python train.py --n_layer=11 --d_model=256 --n_experts=16 --experts_per_token=2 --d_expert=128 --d_shared_expert=0 --activation="swiglu" --moe_layers=[1, 3, 5, 7, 9] --router_score="sigmoid" --normalize_top_k=true --routed_scale=1.5 --balance_loss=0.00393 --balance_bias=false --init_std_router=0.0114 --lr_router=0.000756 --vocab_size=8192 --norm="layernorm" --norm_eps=1e-06 --tie_embeddings="early" --optimizer="muon" --lr=0.00821 --beta1=0.9 --batch_tokens=[16384, 32768, 65536] --seq_len=1024 --train_tokens=341700000 --steps=9861 --dataset="wikipedia_en"
Below are experts of layer 5 (counted from 0) of a mixture-of-experts language model. Rows are named router (the router's row for the expert), gate (a neuron's input weights, with its number), up (a neuron's input weights, with its number) and show model dimensions 0-255. Each number is 128 + 24 x the weight over its row's rms, rounded and kept within 0 to 255. Numbers have three digits each.
Before each expert's rows: "mostly gets" lists some tokens that are sent to it at least half of the time. This comes from a sample of Wikipedia text that the model never trained on.

# expert 14
mostly gets: " Robert", " William", "ri", "ö", " John", "o"
router:112126130112153112149119149136121160105126117102163148096075092141156136115108144107153153108122144125126138178141117111114145132125146093103135130071130067141140118130105135082085093108155114109169094121099150156094121145112156158156126130118102098118192171125144073120113123124060129138124113133125127186188149113165072133148154086141102128094114143120154087122129126104126118096145117127127098140121159117121168122119110101143100130137139125131132132115157081121105179166162157129091142140149114134157096087139121135119128130093168111159124143118114129137169177166156137115116165117087089123154094126114106116139129108091151145097128102151144140138112118121107120119128157097103122161187119128098167127140164134143097139149117163142142123143130132154134130141136133
gate7:116128127069109163172145127133149136071137093141171150126123155142190147145079153140147130125115116127136089134119147124106151123136147117064145188140163121089101140135143149113135114129113145138154103163142175151102120129137161143133139138131144164095131131152087067117127114130107112134112105149167140127094132114114098104132120089106110109140134159114137147095165092135156172100117115122107130132125126158106131147124173153082116144141122114125090098104072151113136090107110129186086131096140116097141127149097158157115143143149161121155142082131168108160111132157136132112128129107130136133149162160123133121112130085130111163113104136120141074127115146135112159152117141133125156146158133158097097168132079159100105113087144101102122092108128156089116123125108121
up7:127164116159169169162128168104121139112136169123123157117146100153098140132117126153147144122100157118099115155136155137130141143159134127131121137073111137145133152105114113141103139121159129066125139130086131124103115121104145114151153087137145153107098160143150140120097107149108160129142162132093128128125103105126172143138129066095118109112138148124138143115131128130109047183092115125138103142080119138150119138131143097130122094180103154156102119119145128117173157173121151120129135139145113094091132130118133095117110137150118139132127172109103142114130120132135143145162119107116166124175125148091139087083163161165144106120118110069163091187132108152108130133101138091154150133105125118120148124108158114133118127055125112127126154139187158142101132087159151

# expert 2
mostly gets: " |", ";", " —", ");", " –", " List"
router:144104193129135107142050131130130165098126094115176114116110083194088163130082109114139167124139123085162127123139122122123166116134139121084102156132134105182137133131102159132116136141146109105147133138125139133140140158120139152123145198143121109097175161124132122140120105166117113132123118139121095104148164156142122126140117142114106124157091134146155114091139147124147111111127132121110123146114111111128159147145144128112113100128137179098115092082175121127116143143097177120097146096136071145121141127153136109106144126152094104118081136115110084086126145150133160126107150108143133097114139152113064133097140105128192150120154082109135124140145149139152125109132144088114108140118109112086109097126161126117116106175109156161076135147126124141134143151123133
gate6:137146125149146137086149100128101083147133092104114158125140111113157103148160119167138135088129114112125118080146169128116157151138180106131139135153110109129093124093128139109135116142128140175161120113130141128155094135114165119189090156113138158128090144117121081111115110136146132128116147133094123123119150137185127159117137116122115097100053123092127125131111122070168156097092122127099082115120136126133122120114150125164137118171149125133099147102133145130140130128149132127145188143128078154149137118147168107157140123149127169137163163090111120137146097114136122111105155146123137110121128123073122141100141103145105136128154149139132127100183173148130156110139113160124167114168135116058154071109108159102165139140109141150117112138143113113107118116095076
up6:166138125111148140102136124136129156142127102143091099125083108136126122106146125126139133185086126120137118117082114114138116134132131137118136121136186165147153160132176120116176162169144119094107102111112075115163118129084142153137137146146121074090114090152144101151129120106140082105119185119087128106165140181118116132142130134095112143128133116176137113126141098169134117168185102142109141123137142105132110112127158127145128104087103170147123128114146099124181132120116126087129105111170132100112109092136119131153111102149119091108134141143174173108132108109150121113159155176110123153154171136140118129144166114125124123113108158121116094158151138133120145149154144138127121115115137184134112165107098085118110127146128162098109138098120139161162131108049123

# expert 7
mostly gets: " the", " a", " The", " his", " In", "The"
router:145111152119160050150103150133121141085098138079180098155096121168125087148112134101142118107182132118145112137124086124112138149125160099148128139107130127126135146080118147125126111106141101130164161152117145138109066120140130121111116152137141135120143178105104112144131109129134117122118118160111135139131109078114091115134093126128102171142099184163099136119098112111164109134120088140160079152076129146158184153137141131108124117129126132132134130087138116158177140090135095106099112116107105149149178120197116113114118118150165148153075177140076108156148160109155137138129171135132141121138104160161134100090140116130126145110141107137169128136170160116134127099124146131127150139143150147109133121114147126120091101121118120142136144138112103140131141163112166
gate6:114144146090105140148127176167140094114139114150119079156153098128119154135127110127147157133103139127144130134146108110139135154097112151114078109130115135085159127101106126121163131126138155172129109152144128153141117113112130103094118121169136161136128132117127166126095151141104117128123131149156110117162137202125129142160124122077090140162142094156111121095118113128162080157128152168139084133123098135114107145121093122174156103146128142129117125120099119128134121108100109126110190106123135170134124120134135098106108066150114145128108135146104149132146108088075131073139162159090129124156108126095114144122168169139133136163118134106152120155170121184089121099140115156119162090146084113126136119153113129138132088073121109125094167131154086126105130084103162
up6:122183113111127098169141163107103090165144129148125186108105113149165129132141125143086115101123092145175130098120125115148111133103119130145127146143181115084133121116159143057112131086140137138141167135125152125145175152122139077112140117114130138137061151117141153118156126116136089149111113152120135142138167100098107110143131104147111163151144103119137153124126181122121141125062126086134132157128170140109093148150139123109117128125157097146116127144155125122131159153104108132094125128109129073122161155070148125060099138159145141102176158136131089106119152120132124134102113116111169130110137158118164147134147130108114123136114097097124145157175143169123099102129165126087144106137149107150139134130152147090108110127129111092120131133085164101101134150122120

# expert 5
mostly gets: " de", " di", " du", " la", " vi", " La"
router:138095183121173070187117156139106119090131132096159130149090115145174117161112110108190130141122136119115142122128139091117148116150141155103103171094139096124119130108091138137128124118122115131130138147137105144105102153125132148180151195118141102139149172095154102134124126145135126091141128112099131105114140148196147096099108126116080140136069146152132130079122119100133106125116134130143107122121110091114120165110128119105132116101106073125150125125180114095141144128136104094100138153100108137102130127148124164087138137139137095123108177130132133144148121085153142111127160144147115146116099165117121131105146118173169120101167151106108113124130169160103170113123164145151130131143118154075140129140149183142107140091130174139106141109096150130123139145124123
gate6:132152149132162104134144167144118175119129102113163128145141120075099137120115133080115102108098125111102187111129149134127140143133145115114092144105154105123093109136089130127164140115161109147127124121094112148094105106082134109106133142140130152130177133124084161138093183139119114132145108093122096143099111115165124130153166096108133145096135148092110157135133137126160126122104100102145096133107183121104128118158146121165144141159082136142158145094159148158083102153115176154130078119136107139149160132104174103135078163160117130116120120129112112158162102073088133140130113139140101139160123130070147091112140085118127139135115113135149122115110119128143137086097132150146146138141183119132134129120113148171121176116163137088117148142087078143151130140146135
up6:144156152146146107130115148084135101107115156100157117084146102092135170138124140115116117109141139114134146148158112122172157168153060150134156126093098138103143116109103120070144133108150169160133108175136140172128151149175135089161098123141106100122130150070126127108125119146118133098121127130084088140142112118118131112124121157116163080162082124115133132086105107133101120106144107145128179130134106102156083134139120147094139132187152160115131108109116119115108113112118109142111092139128097142123114100182137111148125194130148167117137130117150146125127060132111166110135125159159123136131128125114193169133131120171123101146145130124146133114086154109148102150151143136137184134112133140112125136123157117084156116124123123151108120088160139095121136100121153

# expert 11
mostly gets: " States", " people", " York", "ers", " England", "ions"
router:130118131124169132168144113136105121111122157115181122146095094135126146156132127069157163122136156084142127155146116119072117163109126122137121150078139124121150134137153137130101111108166081084139068120080159124149089153132143140127127169120171102146138151088118083155154131141143102096092148125110137161125125119140107140125147101125118120109095118115139098085122141131148136106155108149166098128126110120117143151122125143115101097097142120096169112132151109093114175140162107126117118143081124144131136107135144112092162098146116089134119154150122104105141149138097165106126154147142118090131130138163072082122122107131162138131120110094109135150116127139189150092145185086143145137125097138130128135124148118116110101170137193167093130108109124108170152154116101
gate4:176138101136123128159135107140081154140129162078138116119132134106107136155101118156069163125138138151131129105129167095141078133146116151143113139119090130121103114094143150099116158128128138117133156146174164109142173124158073128155102147112109103147180130137110116172129109173094122177106137097127134173121106119138168078151135116120134161134151138137086156171123147148127140083164089135102044148122137141151154126146117144129130114141142140116155099117103152133143158144131101126115092116136132149136122131164106161132121073122147115131128111090122076125121135089198116140138107146102148148128129094129100151071102104128143136099147112171159086138109148129131115137100137168134101152168134125130090120108127123114103122112086137119128140115123136138135115141106166
up4:114156128130099165137072156116117144137135130169122102136120084101129111110148096139130141128106104133138121084104117162107108147126131120160133139138075084120150113113118051109153174139125117177133143157142122146145103118125152140096113151147115182122126134132130189161152144144140119161148136138135125138150130109090132145115138174147165060132139155154087132075132102132137139109167095119133104130153132134151129112158099137130151113114158124134141138120132133071143105102136113145150151123113107163145105121130144116142122136096111146194119138095123104112149156096204094130105119100130122131103152147134118131155103148112163122091134137164121172141139049136125101147116101148103126095149126111101125111178138125157110123117078130125169116130115124115151112114137176

# expert 10
mostly gets: " and", " but", " to", " where", " than", " including"
router:086156142128132096185126154134098113101116175129157143118133103131136146121105123130104144100124143085109163156170121116132147136106126121110132129060126117131132163113083188128108154124140143152123111117095151132098122134108145140121145165145152101161114124110114119187136139154110134089099132127161144144166144142131115158096136118096139111152115132184109118125139122166147124097129102137099106119121119108113158143173131121094126127113146127103153105069144137143142170109132103113140134122106107166120083067192143109142119119125109075150138149144108107096140129131127119136085094167135100108091098115116146075095152097135144138121119127091144138129126136100152142138133166108138122138158131131107146115186124129120083096135128192151107173123116101162173151120093149
gate6:125116129093162106136079113122158161095148077117136126124099135101174113132119135119092182128084089117088146179136138161130096154145106116133088117089126089170094154095168151149117124096134155123148144102142142132121149147154161165112134162098142118159120125097169154155123139091156165155091103126130144148133131117099100155107130116122124098105152161124093137120135129141075142110139135151124164112095141134115125091155093130110104125104130159076092142153122120105121153103123131139097129140130108130138125125129149122136147130198101141113145176123128143137124134129144155161117154109090136149125098104129140128130151077151108150137121127153116161149124118113120112111148097108073086123109180140164083144133159150105121163102159147165139138131115101172102159104162115
up6:061124189131127101129096119126139100134184148109124106144150140106161130158135169099167148127135156174186141152120103153145153120117124149109135099156106120130130146141145159133147131151146134141100087113136115140142121140100128116114104058107093139102128140125079109106095096123120118079146129148146060145119155160135149115125107083155096114120121088151162165141120167082158152096147125097097121147117137118073147134119115163148114143132146177136130148116138156130148179131081135191117096152186135116138097115122116115117154128134121134152168108121116133115148153108118120121132135110113097119160145170123088140133143123094159096150126130084122110113105133108153094130124147139133104086121117148109139095127133161130153118127114146158097131171168118107141138134142137

# expert 1
mostly gets: "ated", "d", "able", "ed", "ion", "istic"
router:129087122107133130146137119113147120114132194103160120113121112173123085103146163109153132118118147118134105105142148077097147163130108114125093132062169096154123177121150156087126134125143101110159130149114140089168124164113144109099118176131113121174108166118122128105152104142138126156121127144121133092142181125162104117134170119084107123136107191174136099163121119137114134135147114143113112104078069135136172149117125129107106087114152124124147100116144119102124135135112108127089146113125105111132123057170105091126137115181132125124099172126097118109121148168071117150149111128125115116096130127112110102116136127136175144125118090145136137120150103130140140144153150131079116158107156117081117149128173128156102121125157159126107125156127102159120134135111135
gate4:061110137128129137162132147141117144158126112125136150116107119144117080124154136168117146159147137126112133136102129144105115135121149104091083116117115114135141189155077117073151179142099144165101160149086119100135124094087118160112085098164152083075138131100125127129128125110119133140145135113086108096130160134161174073137194081115136119126094133133136115143096117109069137131137139127142147134134099129182118130175124162143141127141129128107102145146112148150122108122148153171158108089132155129097101095100167113116121126148119149122141105157110110178165163147106088162135131119141079129166109105107136112117141128146147137114139156123117159110128144142164152106150138157096115122157125157110151120154118124155102105125100134112153164115152150148111122111106088
up4:144123162150143111151102129126149115129083117143150124157128071096078109108162097139138124131147182107170115120117117093110153150125125099129140154144104144148089139133106133135102125102110133136091112134067136160117125127110164090157143148139109185105122123140154124153139113127135205151162153106163149117112115122171138091149128094096150172170102087114153144151121114096132159147148123154088140129134103144140103137148136136130140057144135166176120119116159135150098098085119165116162147116114157091114104128115132098144160115136135140147140107130191109123130112174130141135126155139142124117103145089144120125090135147119128098122127123085136121124137125110108124168127130194089110129145147138127099160106135118109140096091120103073153121142090120145139101098137117

# expert 4
mostly gets: " A", " W", "S", " C", "B", " M"
router:146153155130174084144092091107165126082099133109170113129093120120157103127127110114153123118120139126127084130139166139117129126142158132099110153095122116161170181110102130120138140097104097102143149155096147137121102116123103135163149137160157119153125151146130114147140150120124112092113179122107115078145115166172098134103124092133097155156103117169124114125132132098146135143156128166143102136144105081097159153169107157097091140131124109132162108070140111110150192142101161110140114142099077114125129136136163101096139126151134109099142125140103064133155150153125088092117137155165121098106117155149145140087125120152149135107106120166128131116137169113135142097162163088119084142118105156089108136115156129138124094128111164126091145127132099133153134120138118
gate6:156125136151137140117121127109164118108082114140139124102114142149101115172141128131124167113074141092160146100146137117151101114166145102174120120147121113120127096121106163164151103126105146114107150186104113119139117157109113137133112127136133124157143132151150120102129140086138110158112144134101057111115126126187085133131164126121109143119122126137107127183119097102146132154160096131123103123150116114112128103085107139117138131040137076137128091112136125122163158081104114141155164105087156149088106101140104127163103124139136159102107122119093148123125122143135116180169129112127165150082119108111108074105146120129136131107123129139129165119146118120133152131143145130139125128147172164129144130150135093109127086145125072162145146107121162152130104147119210
up6:110145071131121136130140144132114152122112114120145172131137090164080131138139121119179123148144099146124099145178148134143108145148134143126117098170140091130115113109137150133121146134156170108143136151101180120146093162113128153147117090147111135150137106130132115129149171095126090155127128157136113120160130162143169137118128130129149105139118094097136099137136127170110109122106149114151152110124190131107149146129106129172082171154118123125097117141135106129075089111084149089120139137156122138124093110103111161077127085160128135153102127110107113139153125192128143110158165125110144126148111105130100107163168121119113101123137116148140105147103122129074066157130084152064063130111144175150114132128123107134165160127121151117136079145130156144148098131134121

# expert 3
mostly gets: " St", " Sa", " Co", " Pa", " Le", " Ra"
router:082127150136126059124114165086117142102135104153168116133133119136092123129109105167149096148163139091099125155136115127118177113141144128102101163125126094150108164107102140130150140126134131117147144142115177196125116143133079094124104110125141081142144140106131074150125128119101113138148105172161112099138144184212103134102141128114114134122129179134118135131145135166147102089134135152103121087138122112133153113145133122095129098116140134134147161120150101102120156094130138074080114084118106119119108103142120123091161100116099123124140158117111138142154110135181139113161131133114141101094110158127100114121143133150187127094148147111140144162140166119118110143159120138159109126117119100091141131132135158104099123133166158165111143109111157116147114153077110
gate3:142137116076133149142121121088112147138108146105109110123085125152144068110102120118092142114152136130106133158151107136105122104112171120101132160188131128146099118142124142139179115098163155149121132171110137147142125153150128129110120127173155113116138138134124130135133133136130147138140102131087121138144162167136126165128187129158101115126125101095123095111169173092152157123144094110112110132119139122126131182158104114075142112130126149161132137113095153126123149086094108157164126094139127102135120137132134117134106133136105152119115129150145153085132148131157058169147144124155106107109067143119091153117121136120089119104145115155067138103186176176126138096108152094134129139130099116142143180119074142092167144098109118129149108101154140137144149090134111
up3:133125111131128159084094110155116112131110087132149148103128119078118111147114130123096166124194121150146118110141081155107119090130125122123138152126146130145117123103169126075142175147136145136132109116118123097154163111135162101057097139155111121135143114090091133110146135109124113128141134123133119139105123168095069151111137150107140139125128107118146125127171164141133079106101111153105156105141051144176121117171109080114147123103121140126175099131157135131112141142193103121153138126135114079144166137129160149136108141143141115142127103143108145106123131120163124114134137139168153126117155172127110128142166131131086145129176123130122115183147105104165116173111128083097131090137149148152166125124086113155111144136095141146153123167131117155121141145080145

# expert 9
mostly gets: "0", "1", "9", "8", "2", "6"
router:100113134130141078182108150131145113119089109092160127122079123164121144152102093109136145141162121120116133157134138129112156135112136130145108135086133103159159173125126140072136137150151134110131129156103168119126112158133115106120135145140111108140131174081134093161113119121132136133144147130106116106151152164169073136139150133127136158140102153139141102114132135111140119131117127193138132147100126102141202129118130128115135154096100070071144123089170142119117159148128113098077108156118112108157128100159128143114099137115101100136108176119112097175133119149113135098113139112129104118102107174144100086098152125137195173142128098131137158150131165111134134141142164107132122123106070153095121098127167142106123149104151159124101146125079126143161138124112132
gate6:104071095125090124192114112180125130119113121115139108115067130133103109116113153144104144148121094148146118152082091123148108185146116114108117147101149130116166153173163134148153147116136149118137101136120143147102106172143136146118138094085127117108136117105115084125122137129108144083123099128134103101116196165173123136119115155117136129164141124139140133146120122138106161115127134137124157094151093173137136122151100143149085110091133176093114145116118126126121148126134156170153120144110125121118136132106138180131120160143105100148089108096084130103161102155118115108121104091115130113114116065148110132117154151123135144153141088110137144140158184170101151085130110125075166140148138144123118154141180093128102130150132122143142143145149120067138112148141142
up6:148144169121133077126117103147137108106117136124190128132160141093158106173157117126174121088106096113133142154134176101161113072107177095087108160106119092141113108148098123144144158117142145154138150129139172133114131120153156157157172122118097113140112122102126135137072119150140137089105165135120097182080105122140099102174130131112152102109132114126156090138135136134135169109099140113145065162118149150159125124122114127127153121108138107125169122148152092116132117161117100156165102125122136120120136108117100155099087089135099110161190114118140161101145095122128132144128137153119106139128067090138134133146108089129099143129099126118135173117156131122079146132118098151141153113130145147149152117129132125160099145106136111113171134115090151115120130136090100

# expert 12
mostly gets: " was", " had", " has", " been", " have", " is"
router:144137120105167109152129164115153153083086172084136124137148091180082108147088087077160117126150149092109130137126114117100112143140130146101111165098147126145151127126132102119093149104167100126107120107104160148124163151104134103127138124141147110148112149091121111121147122158125107115123112160140161141151170176140110099105163132146130139159100149177143100100123111135148143075114126131140107150114125100155186149099128123140106078123100112125162145103148127101132182130130128052128099127118112161130122111169121093144142133118114104130108157148095086131128198131158139131120168134126141078083108119136107082147076124146132101117149099104141134142138115148171130145149151131103139120139114124108118128151158130112098119153132182130121142122103149108155125111121112
gate3:110123160128166079130098127120132093134153090135140134170143155152101125177150126153175089119131091128156077111133125088169102120096118103133110102134101101132137122108139112137143132129148099144089145110131162099113126142140144134161119131141145166129188145147153110159191116127085112134155136088125107110142109117111098124047144146144129119110097100123076118151107138144116116163099149176130142126092120101129109170134144141115165147144168138129172144132149113105115176141133127133119114157161169108128120125166105157115161151105118105155124115137151076142147147124131150144122135106137109098120072129129095134133114104139112149075147147102137151149118129138129156107140144137080158143116133124086077139123139158118067128087151098151118143134125134108141085111151139
up3:114158104146143135140096127135122160133164160114115097136090119119078152105116132136170156155113080118119146115130141171141102106124159130120100146133133107156166156149115108110123122148146096104142150087141113108136145147138143082122121160148148149180118145170129102144137064137116099131130116106153134129202123134075117109141174080135087131114103155126157144168116137104137096136082142109158092175141143137139109123130108103138121094079119119176131115130086154160151146126123114152123135112145136077119128121116133109146131114153163104151107135132144122145194149104149088190132099137087172120136117162149111135115124141171117097147121099176111110169133123146156151097137115132076106121132114136154130103137110148096119109139138118112101091103128105146098112154110122

# expert 0
mostly gets: " film", " League", " School", " state", " Party", " line"
router:117101127103134110136115125105149138104133137105166089148109099126125130137097119114156128118122133134145116171132124132101158156116138132129111150083142088116143126104158138139117118122127084121153116160071157160124112167153094123126119152095172139122133139122111106135161100150140095151098131137136161119107152155133073135133132142152135149129063172163111109099139142110153141122160120148109094121080071122171126115152162112104096101138108128098155090095116124112151185146126127060099131113160101113107148108161153126126163079125141117136069174120117103138164142128097129112150160102144133104117105150135101107115117094147169138114145149126135144142146095125164125100141128139088153146141111126114131156129169156153104126155146171205104161137108136146119175149120120
gate4:122097154137146122112087122150129104112156152157133181142135146100152117122132153126117120129158132111157171130131104104143114116110160147118129143101151167149094096103095148121124132101105159123156124118072127137171150111153168103141171127157133120135089129120139120098120102120138146129131125081124134106141166128138146118132127113123112119126083070190152138140145170162101090147157114086082081168129117120110124122138131101121121144119177067157088136193146173146128131185109085160124122107149132131105155166111097131144136150101156095131135136134101132180131104109111118106110051154129132092124141136131162126084127114126123137083142145121077132122148099122105122108169134167119125102123138162122153139110097147099137145119099157136115103114134145104125127115137153
up4:129162152150140125131098159142101150122150123134183111134120154069114119154180154155109177163126121113168091102169076111131131111100127199101116155147118092130133139134137114112137124086112146087134121116129103112111162121166163100108117099139102131106139098112162156129098153154102123104135114101099158150143092133091073106139157151131138123096132122122135117115128157140118153173177106098119121115149136154145137111134120118147135096114159086127110129136136131166160140155141074153100143115111175133126067127134111129135147114149108137152123107125135132110158106123133154109074162167120115145127122162144153118094130115137127106115130134160140106099140112145128137104092154115134081162078162131128135160137165112114104133078143085121126150091143150132128093142101175

# expert 8
mostly gets: " ", " re", " p", " co", " c", " un"
router:124122169154141096156117143088152153081128116103155123120123107159144113129106141131137127140108093086147134143109086159112124172138155134138113130108139109130094136100160160145102129106155088079158105112091144115157099139137137090144119161109105110169153137113123124125104137159125131114133109109129131121119090160166078137107144134121107150121091163140157121128132111155114145094135105110172117139131135114135146123140105108093104125107096141104098137107150138096174158134114123098095109099131136106136134135202149166109094113152144115120133190160099103112140150160122111090100143153125148107091122124130182107112118137150217160080140125140138132150166133130160143132150141152119146121141100145082143125155157170099112058117130142136097128127119103119143144169112098
gate6:134142130127099154098101118109135127125167096132116119144116079136144109141099120085143131082086127126095138134111098120144109152109156140149122140150134137084196113132139105158103128073119168127135148161138102113126115103142116126163139124096114141165115130133133165152108148102132087144147097080137126117138138139136131120160111154084139139154143122139128122138117157091104153138168112122115118129124123127133127163146180159141099103079191094093096122120112146158159142148136170116156138129141153135121121095089147145098128128113183139161175110149137151145103085178136124149132146144147098071121110148150115090109174120094142176087149150146123154103152091129167105142105110115097139083126107113121153142161152115163121126105095164120122131096101127161120136152095106
up6:132143117166137114134141127119124145140149086139173112114152140160126133126098139097117140099183140123106149132158134132128098151138163159127135141132114127146056143163134079158097097118140135146121129109138137121155161095070118162124133113123115118136127119111100117120106104082100111157156135138135142167161123101157151179140140145107136115131159094164116106118123165151106141121119089144138129108112149106127145140141137107081118175143150133142107168133126160153136101134128122149143121099085116124111086105103137148113113131134116081152147115141149124141119172087122164143106126138113119136144132106079114125087048147126147159124157169110115113077073183095159128156105079091128100113144150168176107113071120101118137124132117155154125141111146134132157115156107097

# expert 15
mostly gets: " (", "–", "-", "=", " /", "″"
router:089119164133137116159109157145129131102108118137192128129106095139155130134095139109123158104154135116117097167140137102103162133121104143095126149091163146125180114115140133116100100086145061086138145186099151162144107141152120140134098132128159130144158135127139124128121157154108155090092100139125110120160174176169134126126114122125126141120088150135138116140085146177149153139096148143158147085130090159093164092124104148107095107131121129151146142090125130089092113104124107067107120112150082138114104119181176119137135136149117127140117154135087105166166155120124137121083131096156136130090120103112114132128130134114142153139105128111154144141118073155138098103157107153123114120098100159139121107159125161143128097129148152130124102155110139141136111184107115
gate10:159132093123145152129118103132106162120130118147122100105112125148124155106124105132143146149099113109079122122155162133154127145058107156105130180109157128105127105059120130143145146098143118161129138120079115109167190100035128067148110125104121134078119121137136156140155182138131139171134183141132113091115104112133140097123110149081094117145118075140169122125172126093127145101144136158133145122104137104124152149143114088154136119087139104120138109159143108161131100131128121119110148115096172188115121130175115111144132110143136159128128100137170123116110092139168135169136163136101145151086135102126131142115128135112139137116118161135137129159127155157120159107109146118132114113115117115179146142139122108133120153141093143144123129157135139128110131163149096
up10:081113130125117159158131129164109154144094110123073153130154116109115090135130134145135129166103110112140153142112098122152138089134122122147134154098124116100088107164133150104104163185131090087103088098146082104109141115140138147142175154141138169103115136101148143163113160137146112093123094126120136110123129137166116125102135121097110112119098098134150172188137124106141142099144149114127088123135112143143147120120162132164106184130116138134114088153127097106149131078135148102149143114140133135155189128185170102117138116172158130128084105128092118078147128155123131135144160117116078082119133150083156135116144126119091135128115154105126144100125153165175119176135153093140102095105095136132127099099140150093133167144105126134112144118131116115149131114103099

# expert 13
mostly gets: " Siege", " slave", " horse", " railway", " Goals", " Set"
router:126111197169103112149124117134130128084152157082204125113109096143126096146106139094150137108127152114145122166120086108118155121117137122103100153098145088139131144104121127129115125112149088111141112165083143144118111126120147135142133136122155117119133162126135097140136123161103160132134138158142111116133123156156089152081113139131098170124105158175138097144097113132157097100142131109161102145137133083136160147130107147085116104121128121108156111075163159108114180125147134093090136112125094129103120095178160129101139127158104123139123166150085117134185157161118113104113139145140129098112103106138119104118147113123164134080122111110133145179121131138144141132185172100124112140140125133101117168136176153130087116129131175132093126108088094115119166144115132
gate7:122084143108172115141129099108128102124164129136165109087161107118128106120125148079147151093156123126151069120137124109131136172070116141103150101101155120131130121122125146125074136108163146113137106130147140103097140111172130137118146141133150133129098154112125113125139116123141136092133139109158135156097155162120099111094131099108145143109139092137155126164140094154101152153116114136107174084121140146160128150176157131142130157125113106116120078082121110128109129122138134120133110132131207133118155168128083153153122071088076129107123129139136136138129171118144128111179160103126138116117097169151141151099142114144136157115089126161144076133172141127123139103084113109094148145158134124094155106096082127131170158150160107134102148128134155110148086107113152
up7:167106129103128123141076130167145120144063126183163087126136142120126124158194107101099091100130113124134123130155168155086100117165145087100177105088118149120115104144117128132180110134147131119150135099149116101101162149133133105117119147121113151100102121126155107147123120146119109100118137174126175124145108098110162114124099160139113106159157138127161166143162158120122164151109096138108102090118116107138115103106155097119138133150111080144113106181146110098156158132109141137135111102135144106133152134097131122114159114108126172112139107143135123135136122125119158092142119148124170087078173143111162141119105152126114158153104118143146121097140109140112090151127168128141096124133110125134114145130088146111169134109101137121094099161153188155102146152127182

# expert 6
mostly gets: "\n", "==", " \"", "===", "The", " The"
router:099121169127197120164097144099186095066133136110152102130092117115152136120108100127150120103134173110117101159125081136131141121100130111096111124101140113124144160101152166140104140121150104128134125132050168128120109116141120130170131155134158127114136173101124088146121110117112150101107128158134101123115120128158107112093102105098089143138109156164152121144117145124115126159120108128127108110120122111155210146128151130117151135113138125112146107110123090110126149119127132084119140113090076176136114103178137125164143147128122138139123168140098184110137153128119150109170159111128137131147134122146131114130090093111177147103131129126146163143136097091131144093137148146142157125132111101125155183147122140126096136073147179129085121135097119136159155144100116
gate6:164118104086155128149148122148115149166081130084096121113138146125123116132133123095146143141135151122080084145137149134097135141132105105069119161122128157124106132140095136097095156124144112151156112136132157153105114151125122125143137090189120162123133152101085096122116084152178114139176106089128120186162056117159181132130088171140117125137138117156126127098097106120160117124108146156122099182123146116132136172099179087094148092132137095115120135136118081135142127181141136112105143137143127096106132126151112166128128127116109162129138099154126184105121114080134158121148102097150104167152117093099137096098141111130137117144132164149155122162102112104145135140111123133166120130145144138136134156131101167144106120105112119141088113149147110129131127141143105
up6:131124088106134121132141116147165151101146176107176137171157161113137124140110091118141158099122125142126121090114103125049130138164117151128125095145100169087092155108175097082131158121122133138085113139120087130110122140113147107135123111139119112125115107147115110106105144156130122175174149136182167140161147130152092140114112129126161117146134117154135155109122121120109116124146107183151135130100151148148137171149125129130151143137123123122105115106073149111097136100127081110116164123111118129098132122116103176170142126166112084135120183090121166112123134141076084148126110152130146118116149122125168100133144163131116127092172143133145103174103167138136110139125148102145130163123110105131128122131153080107116136169089122115120104147191130140113149112086140